Weights of a small mixture-of-experts language model, trained from scratch on English Wikipedia: 1 pick a token.
Below are experts of layer 6 (counted from 0) of a mixture-of-experts language model. Rows are named router (the router's row for the expert), gate (a neuron's input weights, with its number), up (a neuron's input weights, with its number), down (a neuron's output weights, with its number) and show model dimensions 0-223. Each number is 50 + 15 x the weight over its row's rms, rounded and kept within 0 to 99.
After each expert's rows: a language model's description of what the expert responds to. This comes from a sample of Wikipedia text that the model never trained on.

# expert 8
router:35 53 21 40 41 57 36 66 59 63 58 45 53 34 36 61 69 36 35 20 61 53 58 46 57 46 49 26 41 61 25 25 57 59 24 49 35 66 56 60 53 42 56 73 69 56 51 67 49 38 37 37 23 44 53 67 43 70 59 49 29 51 35 32 37 78 47 56 61 51 80 35 36 36 53 60 55 78 51 21 36 32 52 67 60 46 72 48 70 50 41 70 45 39 74 42 34 55 31 82 40 67 29 43 58 52 50 53 34 45 63 52 81 46 50 79 37 53 20 66 64 60 38 79 70 32 35 43 47 42 33 68 71 58 25 44 33 26 51 26 40 57 49 48 78 29 61 65 23 46 61 58 48 68 47 54 31 56 66 28 64 56 64 40 43 57 53 46 49 43 25 39 47 76 35 58 46 73 61 31 62 77 58 52 50 54 52 52 39 49 55 67 45 47 41 64 90 44 43 32 41 48 54 79 87 70 65 67 55 63 19 43 51 48 47 23 60 83 46 70 74 49 65 54
gate2:39 66 99 62 34 66 66 46 72 58 47 48 40 39 31 62 52 45 38 51 27 44 40 82 32 40 35 62 20 36 47 75 67 55 57 59 73 71 54 68 45 22 24 51 56 55 61 48 58 54 51 27 35 60 70 43 23 50 60 31 22 26 54 46 34 64 73 58 50 50 48 46 41 37 68 31 48 51 59 45 44 42 38 65 37 44 46 40 58 56 58 50 28 64 65 44 34 42 67 71 74 41 55 62 54 53 30 23 64 45 34 44 69 58 59 48 36 41 33 52 41 48 21 21 54 19 40 62 43 55 45 41 75 59 31 51 68 71 25 48 59 62 40 80 89 20 53 41 77 68 78 45 59 46 50 54 52 49 35 28 04 44 41 52 44 49 35 54 59 44 49 41 48 58 69 63 54 55 60 27 43 34 50 54 27 51 35 62 41 53 46 58 36 50 73 67 56 30 69 48 33 65 54 62 52 50 44 38 56 62 54 48 56 48 41 45 53 57 77 55 66 73 40 60
up2:39 53 76 39 41 40 77 52 58 35 48 67 52 60 68 66 62 58 37 40 47 44 54 38 28 39 40 62 34 76 63 35 48 61 52 75 46 64 57 49 70 42 41 60 64 41 64 33 48 34 60 42 48 41 60 45 68 68 22 80 68 51 31 56 26 33 67 43 41 57 34 68 38 50 39 33 25 42 41 76 52 23 59 48 36 56 56 46 68 41 38 44 60 66 61 70 36 45 64 48 63 37 75 52 48 58 70 68 36 51 57 32 55 30 99 39 25 46 15 50 48 39 17 52 63 37 58 41 50 64 55 30 57 59 73 59 43 51 67 27 60 37 37 39 56 62 50 55 44 48 35 70 61 40 40 33 50 44 36 25 49 62 36 44 69 30 43 28 55 57 16 44 68 47 60 45 96 51 45 39 49 71 42 36 38 51 52 60 34 36 39 59 32 48 48 81 42 61 41 63 38 44 50 67 68 46 31 21 73 54 82 56 53 36 51 81 28 40 43 51 55 53 24 54
down2:50 50 58 45 50 66 52 69 50 54 29 43 77 66 39 33 39 56 27 82 70 41 84 61 35 76 47 81 42 41 68 37 27 48 44 54 64 46 65 49 77 21 61 56 57 73 31 24 47 55 65 43 57 33 37 66 39 41 29 55 59 52 51 54 70 57 38 30 67 60 61 51 54 68 13 64 31 48 57 48 04 36 42 47 74 41 55 38 46 51 58 32 33 38 32 28 55 63 51 38 34 39 18 43 61 79 59 50 33 26 70 39 48 47 53 47 46 42 65 51 57 67 38 38 30 28 71 58 42 59 36 62 58 50 44 64 56 57 61 63 60 72 57 56 51 41 29 76 49 59 56 52 42 67 60 66 44 50 85 42 37 50 89 55 53 57 50 47 53 60 42 53 54 44 16 66 64 50 21 59 48 53 44 70 53 52 61 89 59 99 54 64 56 32 53 39 34 65 76 41 62 52 54 40 48 33 62 34 54 37 60 48 24 43 65 42 51 35 51 31 58 43 23 51
Description: Line breaks, list dashes, opening parentheses and quotes, hyphens inside compounds (father-in-law, Five-speed), and prefixes like un, re, mis.

# expert 10
router:41 68 42 64 42 35 32 43 34 43 89 48 52 23 79 38 66 41 66 69 46 46 64 22 31 80 54 48 57 36 69 26 38 42 66 37 61 67 51 81 46 50 71 46 81 57 51 52 32 50 45 53 57 64 42 44 38 35 64 56 40 46 85 43 26 37 61 42 74 44 52 55 45 45 53 58 68 65 55 45 37 54 31 57 42 80 60 19 57 25 81 48 46 42 69 60 48 58 47 73 38 72 63 75 26 40 39 52 61 40 73 52 50 71 60 81 36 32 59 55 77 30 64 40 31 40 14 30 51 48 51 45 24 48 38 44 45 49 72 63 71 64 48 44 63 34 57 54 54 21 56 77 51 55 52 87 35 36 33 31 34 72 57 49 44 59 52 54 44 31 42 59 47 40 53 52 65 52 61 65 47 52 54 40 25 65 54 69 31 53 44 72 58 49 31 59 43 71 33 53 50 42 63 70 65 29 37 62 75 52 31 43 51 79 55 29 36 34 33 57 79 45 69 49
gate0:99 61 69 79 57 99 39 58 40 64 40 72 41 58 51 41 48 40 54 63 75 37 56 74 49 23 49 69 33 50 43 83 43 58 43 61 54 48 74 44 47 65 75 41 34 63 30 57 34 47 48 62 51 55 47 61 39 40 49 64 48 61 57 35 58 27 65 35 46 34 57 36 32 67 55 70 56 77 30 45 35 64 70 55 36 59 47 54 34 59 54 28 36 76 66 60 41 19 32 47 52 55 52 73 56 39 52 43 44 65 42 83 54 55 63 37 43 33 42 47 61 55 60 49 31 43 87 45 39 61 48 57 47 70 25 48 39 79 63 48 54 25 40 41 36 58 45 37 42 75 40 66 44 36 39 71 46 54 57 40 52 58 50 54 62 74 36 60 49 45 64 42 44 50 35 46 38 71 89 52 54 60 36 34 26 58 49 63 67 41 66 23 55 27 42 80 85 61 46 69 57 67 47 46 66 48 54 42 44 24 43 50 43 44 45 72 47 69 22 49 35 56 54 42
up0:69 52 63 59 44 40 52 50 37 73 57 46 37 15 29 41 33 55 57 32 19 45 33 32 52 48 57 33 60 62 41 50 43 43 78 52 32 25 89 58 47 41 71 33 48 55 31 58 59 66 64 48 32 57 56 56 50 48 54 43 46 39 64 67 14 69 63 44 56 58 48 54 37 28 77 53 64 79 42 70 49 23 40 44 42 85 53 39 55 54 51 36 55 57 38 60 53 53 55 47 58 51 44 20 42 52 45 45 57 45 45 41 99 79 50 50 43 49 46 59 40 54 51 50 58 29 33 34 75 44 57 55 30 61 60 59 56 56 78 38 49 29 33 60 50 57 62 65 29 41 49 85 38 33 49 83 53 84 62 39 43 39 34 70 39 22 20 60 36 23 53 54 45 65 30 55 54 25 79 61 30 53 66 62 44 50 61 38 53 78 31 24 56 61 62 62 20 71 55 47 45 71 56 47 45 51 88 50 53 49 45 65 39 39 37 44 51 51 38 44 54 69 60 48
down0:41 54 56 65 76 47 59 45 34 53 80 62 52 47 63 46 55 52 54 38 45 42 35 74 64 30 36 21 68 52 57 68 52 40 43 48 56 60 72 44 42 28 33 47 47 55 30 50 55 42 72 49 63 57 35 57 31 53 33 30 65 59 47 76 45 33 49 44 38 58 60 46 48 54 69 45 48 24 27 60 47 34 75 79 38 77 73 74 61 60 60 52 36 56 76 39 38 42 50 90 69 57 67 70 49 41 34 43 60 19 57 56 62 35 82 35 77 50 52 68 69 71 38 41 43 58 30 33 36 37 46 44 50 53 37 26 32 45 91 48 31 57 50 51 55 49 48 64 51 72 35 53 13 45 83 43 47 52 38 38 29 38 35 65 35 84 32 46 79 43 43 44 54 54 55 76 38 70 28 27 43 62 56 51 47 86 68 80 56 47 59 44 57 41 41 33 67 59 33 49 73 68 58 38 29 65 54 57 40 57 42 65 46 63 40 54 43 43 60 04 42 66 62 44
Description: Determiners and possessives the, his, their, its, this, especially after prepositions, as in at the time, by the eighth.

# expert 6
router:29 42 30 63 37 57 49 50 69 50 53 32 44 62 65 45 41 53 43 50 46 47 33 27 37 70 44 67 46 73 71 31 51 12 43 30 71 47 48 45 65 37 54 55 55 71 38 49 52 74 66 23 58 63 40 80 38 65 42 62 19 48 45 30 44 61 32 45 37 37 43 41 47 61 39 54 49 78 60 43 49 44 15 49 49 44 46 48 78 37 43 58 57 42 87 61 66 44 07 64 48 33 78 78 56 60 46 34 47 39 43 12 54 62 51 76 53 54 33 33 32 22 64 51 72 39 48 26 63 60 34 49 67 62 64 68 32 41 33 68 54 42 55 54 49 53 53 87 36 45 55 49 40 69 67 52 64 72 45 75 47 58 46 59 68 49 18 54 61 56 48 73 53 63 48 52 61 60 28 42 71 37 34 63 61 78 10 54 46 69 28 24 61 69 44 25 62 60 27 50 49 35 53 29 78 46 36 47 47 53 54 56 60 33 35 44 63 62 40 59 50 23 66 58
gate2:52 53 99 44 24 60 40 37 52 84 60 50 29 51 43 37 89 49 34 23 40 61 67 14 29 60 21 40 48 50 57 52 62 72 61 33 52 57 43 99 68 48 40 41 41 53 54 36 60 76 51 38 74 41 78 60 79 54 48 62 49 62 69 71 51 80 49 46 03 61 36 64 41 28 36 44 54 75 44 33 55 55 59 42 57 52 46 53 19 30 42 47 48 33 44 82 53 53 68 42 42 59 53 58 42 31 25 44 60 47 33 67 37 36 37 52 47 53 38 49 43 49 49 77 35 48 60 41 50 54 42 58 45 43 70 47 64 43 59 47 37 43 38 53 69 50 48 39 42 49 83 74 41 64 67 76 63 39 57 59 46 43 50 44 72 56 35 56 63 55 46 92 47 52 60 60 68 58 40 42 47 23 49 41 42 64 54 54 63 57 55 54 36 52 46 52 49 36 46 91 28 26 63 48 53 64 41 48 44 48 40 59 55 50 35 46 38 57 41 53 82 52 60 28
up2:38 56 75 54 03 43 41 61 62 55 18 55 32 53 38 65 54 28 65 45 58 47 47 66 40 73 58 61 41 91 67 13 49 53 45 40 50 46 16 47 31 46 33 41 41 34 60 62 41 32 42 74 55 27 70 55 40 57 40 41 26 49 63 62 48 65 51 47 45 40 43 59 52 47 30 62 75 50 56 61 65 27 59 32 44 79 63 61 25 52 33 39 36 56 79 66 53 67 86 43 89 50 23 53 43 48 75 33 50 60 61 37 51 39 99 63 53 23 49 68 47 68 53 81 71 64 66 38 65 44 64 57 21 42 42 52 43 46 56 60 54 51 59 50 61 64 43 52 51 47 60 46 47 32 37 60 47 41 67 40 71 41 69 50 55 41 48 70 79 44 50 52 62 64 51 45 60 33 51 33 55 38 39 51 48 27 75 44 60 36 39 76 60 29 75 44 52 43 56 66 23 14 38 39 49 59 57 51 58 44 47 37 55 70 34 58 56 64 33 50 44 48 69 49
down2:77 41 49 45 72 69 48 46 42 51 72 52 58 40 34 50 60 32 44 54 65 62 70 47 56 66 42 36 54 64 42 68 41 35 26 39 37 64 40 52 58 56 76 54 60 82 41 48 48 81 64 37 69 27 31 36 60 62 55 46 38 43 56 38 63 34 38 80 54 56 55 49 63 54 73 20 76 26 44 51 70 75 33 49 62 23 27 47 60 32 56 47 68 51 58 60 44 56 38 58 87 58 54 38 59 28 85 65 40 35 48 67 60 59 51 79 63 73 48 67 27 67 72 55 44 52 70 72 20 39 07 52 68 60 37 62 45 50 47 52 51 69 58 31 47 56 36 47 45 50 37 62 51 34 42 39 84 69 52 63 45 57 70 40 69 51 43 56 57 67 39 34 41 56 27 83 33 57 53 50 34 26 63 75 69 49 77 63 56 53 57 37 55 43 33 80 55 27 51 38 86 36 55 44 36 56 63 59 44 29 52 51 40 47 41 55 36 55 77 48 47 46 81 75
Description: Number tokens in tables, statistics and unit conversions, such as 20 kilometers (12 mi), 0.17 km², 826 m.

# expert 3
router:46 46 39 56 47 48 53 60 34 39 46 39 63 48 49 38 48 57 91 21 38 40 25 31 32 43 50 27 71 39 86 13 22 72 64 50 33 95 35 29 56 54 74 70 50 58 44 53 31 41 47 48 56 52 59 38 45 29 36 51 66 52 49 37 24 57 23 71 85 44 43 37 45 56 33 48 65 43 36 48 14 65 35 63 42 66 45 39 41 43 60 37 58 32 57 35 74 40 52 65 69 40 39 47 42 47 61 51 64 52 63 16 53 49 65 65 43 39 09 35 67 52 52 04 50 44 60 42 47 40 51 46 46 50 30 57 46 54 46 52 54 60 46 52 49 91 38 45 49 62 62 25 36 67 37 67 64 65 54 64 85 39 50 73 57 51 37 63 46 55 57 44 58 74 67 45 43 49 54 53 30 52 43 34 55 45 24 57 44 73 71 52 57 58 58 46 65 54 53 28 61 56 46 31 58 29 72 57 56 66 56 48 29 39 46 10 67 80 41 54 36 56 60 65
gate17:42 59 56 52 62 36 39 40 33 56 73 61 27 53 44 42 41 99 55 41 62 38 56 67 69 31 34 39 30 72 48 51 52 71 56 47 49 56 64 44 67 69 10 65 50 35 46 74 49 58 52 39 56 53 73 23 46 42 58 60 56 60 76 54 56 50 66 35 54 50 51 60 67 34 60 78 31 81 32 48 60 58 49 68 56 49 49 52 47 51 45 48 51 54 53 68 57 52 26 41 62 13 60 50 74 61 38 79 52 73 30 53 62 56 50 48 29 63 46 96 48 42 62 40 40 43 21 38 56 48 60 48 57 76 58 43 43 72 46 56 33 24 69 69 56 58 56 33 58 31 70 40 60 42 43 44 83 52 57 47 51 66 63 51 64 52 26 62 33 69 35 65 50 31 66 36 15 52 43 82 60 49 57 30 39 31 37 54 41 27 48 46 48 59 45 66 37 43 36 40 35 43 50 33 52 36 80 77 63 46 45 27 28 26 55 58 46 77 68 50 66 40 65 23
up17:52 59 46 62 60 50 58 58 31 52 53 63 75 41 52 59 32 69 55 29 59 44 45 46 54 13 53 64 51 66 63 62 41 63 29 77 56 79 57 53 44 73 36 58 29 73 45 86 44 62 73 37 56 39 64 52 44 52 43 38 77 70 47 30 36 80 80 68 16 58 43 68 39 45 43 53 45 68 45 32 41 66 62 65 53 53 51 63 37 22 57 42 45 47 30 61 51 51 51 82 70 40 54 53 62 57 27 48 49 56 46 48 37 51 82 42 74 42 45 38 51 40 30 49 62 77 33 57 61 99 57 27 60 55 16 58 19 17 49 69 45 42 44 52 65 51 36 55 50 39 54 25 49 26 44 80 47 66 43 50 53 44 57 72 66 55 46 42 51 39 32 39 52 61 53 21 36 61 44 74 32 45 54 30 32 40 44 50 81 24 64 41 43 62 82 41 61 19 58 29 72 40 52 49 43 46 26 56 48 69 58 57 58 39 65 45 62 33 43 67 39 37 57 46
down17:54 69 61 71 45 67 54 34 40 40 65 16 63 82 25 59 46 62 85 78 49 51 29 51 39 46 45 30 64 51 49 55 50 42 30 49 63 64 28 36 57 33 71 44 53 58 29 64 39 67 43 63 58 53 53 55 53 61 38 46 51 35 82 20 44 63 55 63 32 21 40 60 32 60 39 46 40 34 64 62 60 65 45 32 57 61 43 55 27 57 30 42 35 38 63 70 95 51 50 31 62 19 15 28 60 55 46 48 29 57 32 29 61 62 40 64 36 54 61 44 81 49 48 30 51 44 40 77 50 61 44 43 54 49 17 52 29 29 38 45 48 67 54 65 60 48 52 36 21 43 47 66 59 77 25 52 36 36 65 38 42 13 41 42 33 52 63 51 44 29 41 57 52 47 46 56 65 32 40 40 37 44 42 48 51 45 24 44 56 08 57 47 66 60 41 45 35 60 38 55 69 64 51 19 27 68 51 53 56 48 49 34 51 54 65 36 51 79 49 21 78 40 60 68
Description: Month names and day numbers in dates like January 14, 2012 or 27 March 1943, and pipes before numeric table cells.

# expert 0
router:34 29 45 35 41 48 31 63 57 58 66 43 65 60 62 53 38 42 54 50 72 46 42 67 33 35 58 44 30 36 51 66 48 63 70 50 42 70 38 66 32 62 43 52 58 39 48 69 26 28 41 24 60 73 53 40 53 35 49 30 45 19 66 35 60 42 52 57 47 65 64 61 70 47 44 54 77 47 41 19 46 52 44 58 50 63 50 32 36 34 53 50 54 55 55 51 33 30 43 84 48 83 48 44 46 12 35 51 63 52 92 51 87 42 32 49 35 78 35 37 31 26 55 45 34 34 49 53 40 63 35 20 38 60 31 46 50 29 68 56 77 70 58 53 62 66 68 38 56 45 63 69 53 38 46 65 56 74 15 51 55 73 55 72 24 66 64 22 67 56 58 80 56 56 51 36 13 70 60 29 60 54 65 44 51 84 26 85 54 46 44 35 55 42 48 52 32 56 49 39 70 54 48 63 89 61 67 38 49 68 41 46 44 39 63 47 41 40 43 61 50 52 55 53
gate2:47 61 86 63 67 30 62 54 38 76 60 53 82 38 50 60 52 54 42 54 42 59 28 51 53 63 70 50 54 53 58 49 87 52 54 44 68 44 68 72 16 30 41 47 68 47 29 73 50 50 66 54 47 63 34 27 48 37 44 39 56 64 73 72 71 52 56 62 41 49 44 52 57 55 55 67 27 68 56 65 27 33 45 60 61 41 26 64 35 56 63 30 53 65 72 39 73 55 22 45 47 47 57 35 56 64 47 59 61 67 67 58 81 51 00 24 42 67 51 70 56 52 48 52 59 32 51 28 48 76 47 35 27 37 36 41 51 57 51 21 57 58 72 32 56 89 65 43 47 66 27 51 39 40 45 40 70 39 25 26 56 46 35 46 41 57 62 26 49 23 54 72 59 30 78 34 50 49 50 35 51 56 88 29 56 48 21 60 44 35 36 60 45 60 61 55 52 79 53 57 42 60 27 49 44 59 69 38 57 69 60 33 36 45 46 33 51 54 61 37 54 44 58 46
up2:60 52 56 63 41 44 28 40 57 39 48 18 51 54 40 77 66 42 65 57 58 27 55 54 59 69 42 56 83 37 90 38 47 39 37 80 35 69 78 30 38 74 66 69 52 27 58 54 24 40 47 81 38 46 54 29 34 66 41 49 36 53 27 42 40 61 36 65 41 61 70 34 48 60 41 50 43 45 67 48 37 55 62 59 34 42 71 38 76 41 46 39 63 54 50 38 70 38 43 76 57 64 49 38 57 69 56 21 54 42 56 23 52 54 99 39 33 21 42 76 30 48 34 62 31 57 65 48 38 56 53 56 58 68 50 67 50 55 49 43 49 58 61 71 44 71 56 55 43 39 43 31 49 30 50 38 41 35 61 60 40 48 65 22 72 59 12 70 59 47 48 43 64 65 60 76 55 58 51 64 46 67 42 59 50 72 42 67 52 54 21 42 37 70 25 29 54 59 77 52 57 71 24 74 59 40 48 41 68 43 57 26 33 55 60 54 45 33 21 44 38 60 28 47
down2:64 74 50 56 61 45 27 74 22 68 45 62 53 47 56 65 56 74 78 67 45 46 66 60 38 57 59 59 52 47 42 47 51 42 59 62 43 59 76 54 32 43 80 72 53 36 33 47 56 50 49 28 62 49 77 43 37 73 43 41 68 70 47 47 47 43 53 48 51 53 61 28 42 41 58 50 67 44 45 63 36 54 28 51 61 48 69 57 59 54 23 67 74 39 31 64 61 53 45 50 61 40 82 62 87 65 43 48 71 51 90 62 53 16 21 37 20 25 68 40 61 68 55 50 40 44 34 75 37 48 54 58 52 56 14 35 12 51 41 42 92 59 33 42 68 27 69 59 61 64 57 61 50 48 46 33 61 39 63 42 72 25 59 55 45 64 60 42 48 37 50 31 62 28 66 56 86 63 42 45 35 23 42 64 38 64 27 38 59 44 67 44 25 39 86 68 41 42 60 30 35 65 57 37 74 68 40 64 31 64 55 55 47 33 62 35 45 56 42 56 60 43 50 52
Description: Prepositions linking a verb or noun to its object, especially in, of, to, during, through, after, e.g. role in, credited with.

# expert 11
router:46 39 48 46 67 32 54 67 44 54 57 35 81 34 69 52 58 46 41 38 56 42 61 50 30 69 54 76 36 44 72 35 71 52 57 43 26 79 48 24 46 58 60 48 56 50 64 63 41 41 59 57 14 32 19 54 31 39 28 42 48 54 31 46 30 49 28 61 41 20 41 45 69 68 63 58 55 41 46 47 44 58 34 31 46 25 52 79 60 39 46 72 54 51 50 54 58 74 44 66 43 57 42 44 88 30 30 68 82 49 45 59 39 65 48 47 40 49 19 63 47 41 57 57 49 21 48 29 41 69 27 59 33 54 68 07 22 24 73 61 51 54 08 45 48 62 46 53 62 64 55 60 59 35 47 61 77 42 48 78 79 39 66 56 44 77 38 51 51 47 57 44 48 40 61 39 54 32 63 48 34 56 42 24 48 56 34 60 43 66 37 29 43 53 67 54 60 62 69 55 57 32 06 41 50 38 83 43 32 51 43 34 55 73 60 49 36 56 61 59 63 23 36 46
gate2:68 63 99 32 37 41 52 58 44 43 63 55 19 18 62 55 46 60 79 49 47 43 51 50 47 47 57 51 55 50 61 58 19 26 64 52 59 34 43 42 37 43 48 50 30 42 39 47 77 47 35 40 32 63 42 30 32 58 25 54 21 51 56 56 55 27 65 54 35 42 50 49 49 38 69 41 63 48 39 64 43 26 37 39 83 51 57 55 43 79 50 30 24 59 50 50 48 50 44 64 57 43 46 48 42 43 58 76 54 99 26 33 42 50 44 66 73 42 64 32 46 76 52 35 52 44 53 57 61 55 46 53 72 72 69 32 51 28 25 41 78 52 50 61 31 33 24 66 82 75 51 45 65 60 60 35 54 69 66 39 40 53 60 59 32 60 52 40 55 47 73 43 61 71 35 54 39 33 54 55 60 63 68 27 79 26 39 61 60 41 54 38 47 66 42 70 54 61 53 84 40 62 74 62 62 33 50 66 37 58 58 67 53 43 65 61 33 49 50 67 35 32 96 59
up2:34 21 58 45 42 56 74 71 59 60 48 46 64 57 49 27 77 55 59 50 42 44 50 56 34 53 58 56 33 66 62 47 51 52 39 48 42 75 72 37 56 63 46 45 41 53 51 34 51 49 42 58 58 48 53 49 36 35 47 56 11 36 63 35 59 35 64 36 66 36 80 37 62 58 67 42 52 67 48 44 60 65 64 41 66 22 41 24 47 57 54 42 45 67 56 48 29 60 42 58 52 47 37 69 61 64 38 63 61 77 52 53 48 32 99 41 74 30 49 19 52 76 24 60 49 70 53 64 73 44 44 65 44 50 54 57 59 33 63 55 49 60 37 11 34 61 51 62 42 57 48 21 42 52 55 47 40 40 63 50 37 46 38 43 80 50 58 58 61 61 47 27 20 57 41 69 40 26 34 68 54 50 28 54 69 16 34 49 54 73 32 35 46 59 52 51 41 21 59 91 62 26 44 70 77 52 51 46 33 23 66 70 72 71 43 52 64 54 67 39 59 19 59 45
down2:26 77 66 41 44 65 56 30 37 57 43 45 44 25 63 55 58 37 56 48 53 32 71 67 39 58 56 52 49 60 19 24 61 58 49 54 78 34 72 23 55 90 57 80 40 42 46 47 37 48 70 50 37 28 48 51 46 66 48 42 54 66 54 25 44 29 46 63 69 28 38 55 47 64 77 52 39 40 44 37 44 65 63 46 72 30 42 62 46 50 51 26 64 43 63 75 61 34 50 65 65 57 51 79 79 25 53 48 32 56 35 36 57 42 31 71 45 53 56 49 15 37 48 31 75 52 36 32 40 65 32 52 57 18 53 50 58 48 58 50 56 46 43 19 67 69 45 32 61 50 70 59 51 37 36 57 77 67 26 54 53 63 50 50 54 71 71 63 35 67 48 75 54 45 62 79 78 45 50 45 52 29 48 50 68 76 54 44 52 28 46 75 30 20 63 61 36 62 55 36 50 43 65 34 55 39 50 34 33 75 40 47 49 90 26 37 75 44 67 70 38 41 45 65
Description: Section heading markers ==, ===, closing parentheses after lifespan years in bio openings like footballer (1924–2009), and table divider rows.

# expert 1
router:57 31 31 51 53 44 30 73 53 29 54 39 63 42 50 58 21 49 50 33 67 55 64 32 58 60 63 46 57 58 63 20 08 43 69 62 46 59 33 70 26 39 32 48 60 61 55 74 35 26 10 42 52 85 40 57 29 66 80 56 46 58 46 81 41 52 44 39 60 50 59 57 71 45 59 43 56 51 84 32 40 53 39 55 28 44 58 52 65 36 46 64 24 42 59 12 39 79 35 65 30 66 29 57 61 51 55 85 71 63 54 47 61 52 42 56 68 57 22 61 75 52 72 66 28 54 42 50 40 58 61 39 42 44 36 27 69 56 54 46 52 51 48 67 83 64 60 61 39 38 31 42 55 58 49 75 27 89 37 24 77 33 57 69 44 45 44 46 62 26 51 45 54 59 49 56 70 45 56 54 37 72 61 41 35 66 35 37 67 54 28 41 54 40 49 54 36 37 44 64 70 59 43 54 73 79 51 40 61 53 50 43 56 39 58 29 56 69 35 56 48 61 33 24
gate2:58 68 67 62 48 64 32 48 70 44 62 67 80 46 52 49 48 26 50 54 38 51 52 57 64 35 35 48 79 78 61 16 49 06 51 71 54 31 46 55 23 75 52 49 50 61 63 39 46 30 50 47 43 71 49 60 48 48 67 58 50 52 56 58 37 47 22 51 42 55 73 50 64 36 42 64 65 29 57 34 56 52 59 48 23 32 64 68 64 47 57 34 68 53 67 53 68 65 56 49 40 33 43 52 58 90 63 78 82 64 51 62 31 59 48 44 36 34 32 61 46 57 57 61 28 66 45 39 16 65 64 70 45 49 50 38 23 51 46 67 64 46 36 83 60 61 36 24 60 23 66 54 57 63 35 58 28 71 40 34 31 55 55 66 83 40 26 29 43 32 56 71 77 48 43 50 55 40 48 50 52 24 56 55 38 53 60 46 32 63 35 45 65 69 42 38 75 49 54 40 43 17 56 80 34 58 54 17 50 45 76 57 74 51 58 61 59 68 45 68 32 51 65 31
up2:38 66 89 60 50 31 46 50 52 51 42 30 00 50 15 44 48 30 46 58 57 42 35 47 54 54 32 45 56 20 36 60 50 65 40 46 67 45 61 56 76 44 45 48 62 48 39 54 55 71 45 75 55 47 25 49 57 52 51 39 65 32 37 48 57 53 66 49 50 28 39 61 50 42 46 66 13 45 40 62 23 62 51 53 52 60 53 52 46 52 71 47 54 50 54 49 55 50 51 55 72 74 47 00 73 32 44 53 33 83 47 51 60 44 99 30 53 67 57 33 40 65 47 45 53 64 46 62 68 72 52 44 51 42 42 61 46 54 42 46 20 54 59 31 36 37 61 63 26 41 44 47 29 32 58 45 50 52 66 52 68 39 43 42 43 54 59 43 55 28 47 40 50 47 58 31 55 79 46 27 41 58 39 68 44 84 50 56 61 56 57 71 38 33 73 45 34 68 64 31 39 54 36 31 59 48 51 76 67 35 35 66 49 74 40 51 62 36 74 16 62 59 27 61
down2:24 18 71 72 31 54 62 56 54 52 56 33 32 45 68 17 59 12 44 46 44 36 14 33 59 53 52 29 54 48 47 91 36 42 44 46 59 55 47 57 35 51 42 59 73 39 51 51 42 48 54 43 35 49 45 61 53 52 40 48 18 66 56 20 60 36 37 40 69 56 60 20 36 58 45 44 42 50 43 61 56 62 55 01 40 46 29 39 47 38 77 53 45 69 57 52 44 36 48 51 36 44 39 54 43 27 44 57 53 64 42 55 38 54 51 33 48 59 39 46 50 51 48 38 45 60 70 49 56 50 37 38 48 58 41 43 51 74 28 46 54 56 62 41 40 45 56 57 56 48 56 53 36 39 47 54 52 45 49 65 44 39 45 52 29 55 66 50 44 52 57 36 52 57 45 44 18 36 42 61 44 42 28 32 42 37 26 42 54 86 42 55 56 59 99 48 50 61 37 57 72 55 34 92 44 32 11 37 17 60 37 39 46 63 31 68 58 39 30 60 31 58 42 19
Description: Pipe separators in sports and results tables, often before athlete names, plus sentence-final periods, commas, dashes, colons and equals signs.